Experts of a small language model.
Size: 12 layers, vocabulary 16746, 126M parameters.
Below are experts of layer 6 (counted from 0) of a mixture-of-experts language model. Rows are named router (the router's row for the expert) and show model dimensions 0-63. Each number is 500 + 50 x the weight over its row's rms, rounded and kept within 0 to 999. Numbers have three digits each.
After each expert's rows: "comes after" lists some tokens at least twice as common just before its tokens as in all text. This comes from a sample of Wikipedia text that the model never trained on. Tokens count by the router's weight.

# expert 22
router:471433474469492490535504421446436559523514561586478505477474608440500514616557467494488505544488436504560517476457506531520548522458497477499421428462548567537538512446455466499546466468419439
comes after: " ", "201", "200", "202", " is", " it"

# expert 23
router:478394509488470549487499454545519431533582418452509448462474447538500470500427540432549471571452544477501534584582491499406497439485537437532502518588449527440475503550495502541474418595416452
comes after: " ", " |", " (", "|", "–", ";"

# expert 28
router:489557433474495516473465499563502485531582508522426526455441499437454490473547620574495448554525507509589488458516562450537540438541578477503391546534458442549432494527500620515533494529485463
comes after: " |", "|", "\n", ";", " |\n", "1"

# expert 20
router:516577480513527551432473528566475592476488491540501521528418501457466440464520542456490428528504490487433431522484450507524538466525425475534452468544507541476448494555525496548427562483508509
comes after: " ", ".", " |\n", " which", ".\n", " it"

# expert 30
router:596479516570504508521548583514475577419560569572532527499476616502485441456458585472432492579609507546509582520542492570507515466461450522561442425523491549586428440433496406501598538457562478
comes after: " |", " |\n", "|", "\n", " was", " at"

# expert 39
router:494571467561460598527465551405513497479599517437516505466581460464526540477510557457430638503468449465521544448463492473438494462514545530505481490523547495521480517479493484557522526384517492
comes after: " |\n", "\n", "0", ")", ")\n", "1"

# expert 26
router:524436395411493407395467461492489612482566401560457524502429473541568541500497491504570513449470496506548505452464402467467476524535502505531487481509578455548497512519513528451497509487430533
comes after: " ", " (", "–", "ic", "oc", "yl"

# expert 1
router:570502573324472518624463527542565550473495506505538510474430531549468626481481570515487488527533588568512507549516523495591486574534482490484510489593525492475491514496542479606426519466435407
comes after: " ", " |", " in", ";", " his", "born"

# expert 16
router:502518468451671563549495468449500602531534496451493460473482497407521511472547564513453487524553507468490465490577535589486584465452555519441592451557541435377621493596504461548435560555568551
comes after: "–", " |", ".", "-", ":", "200"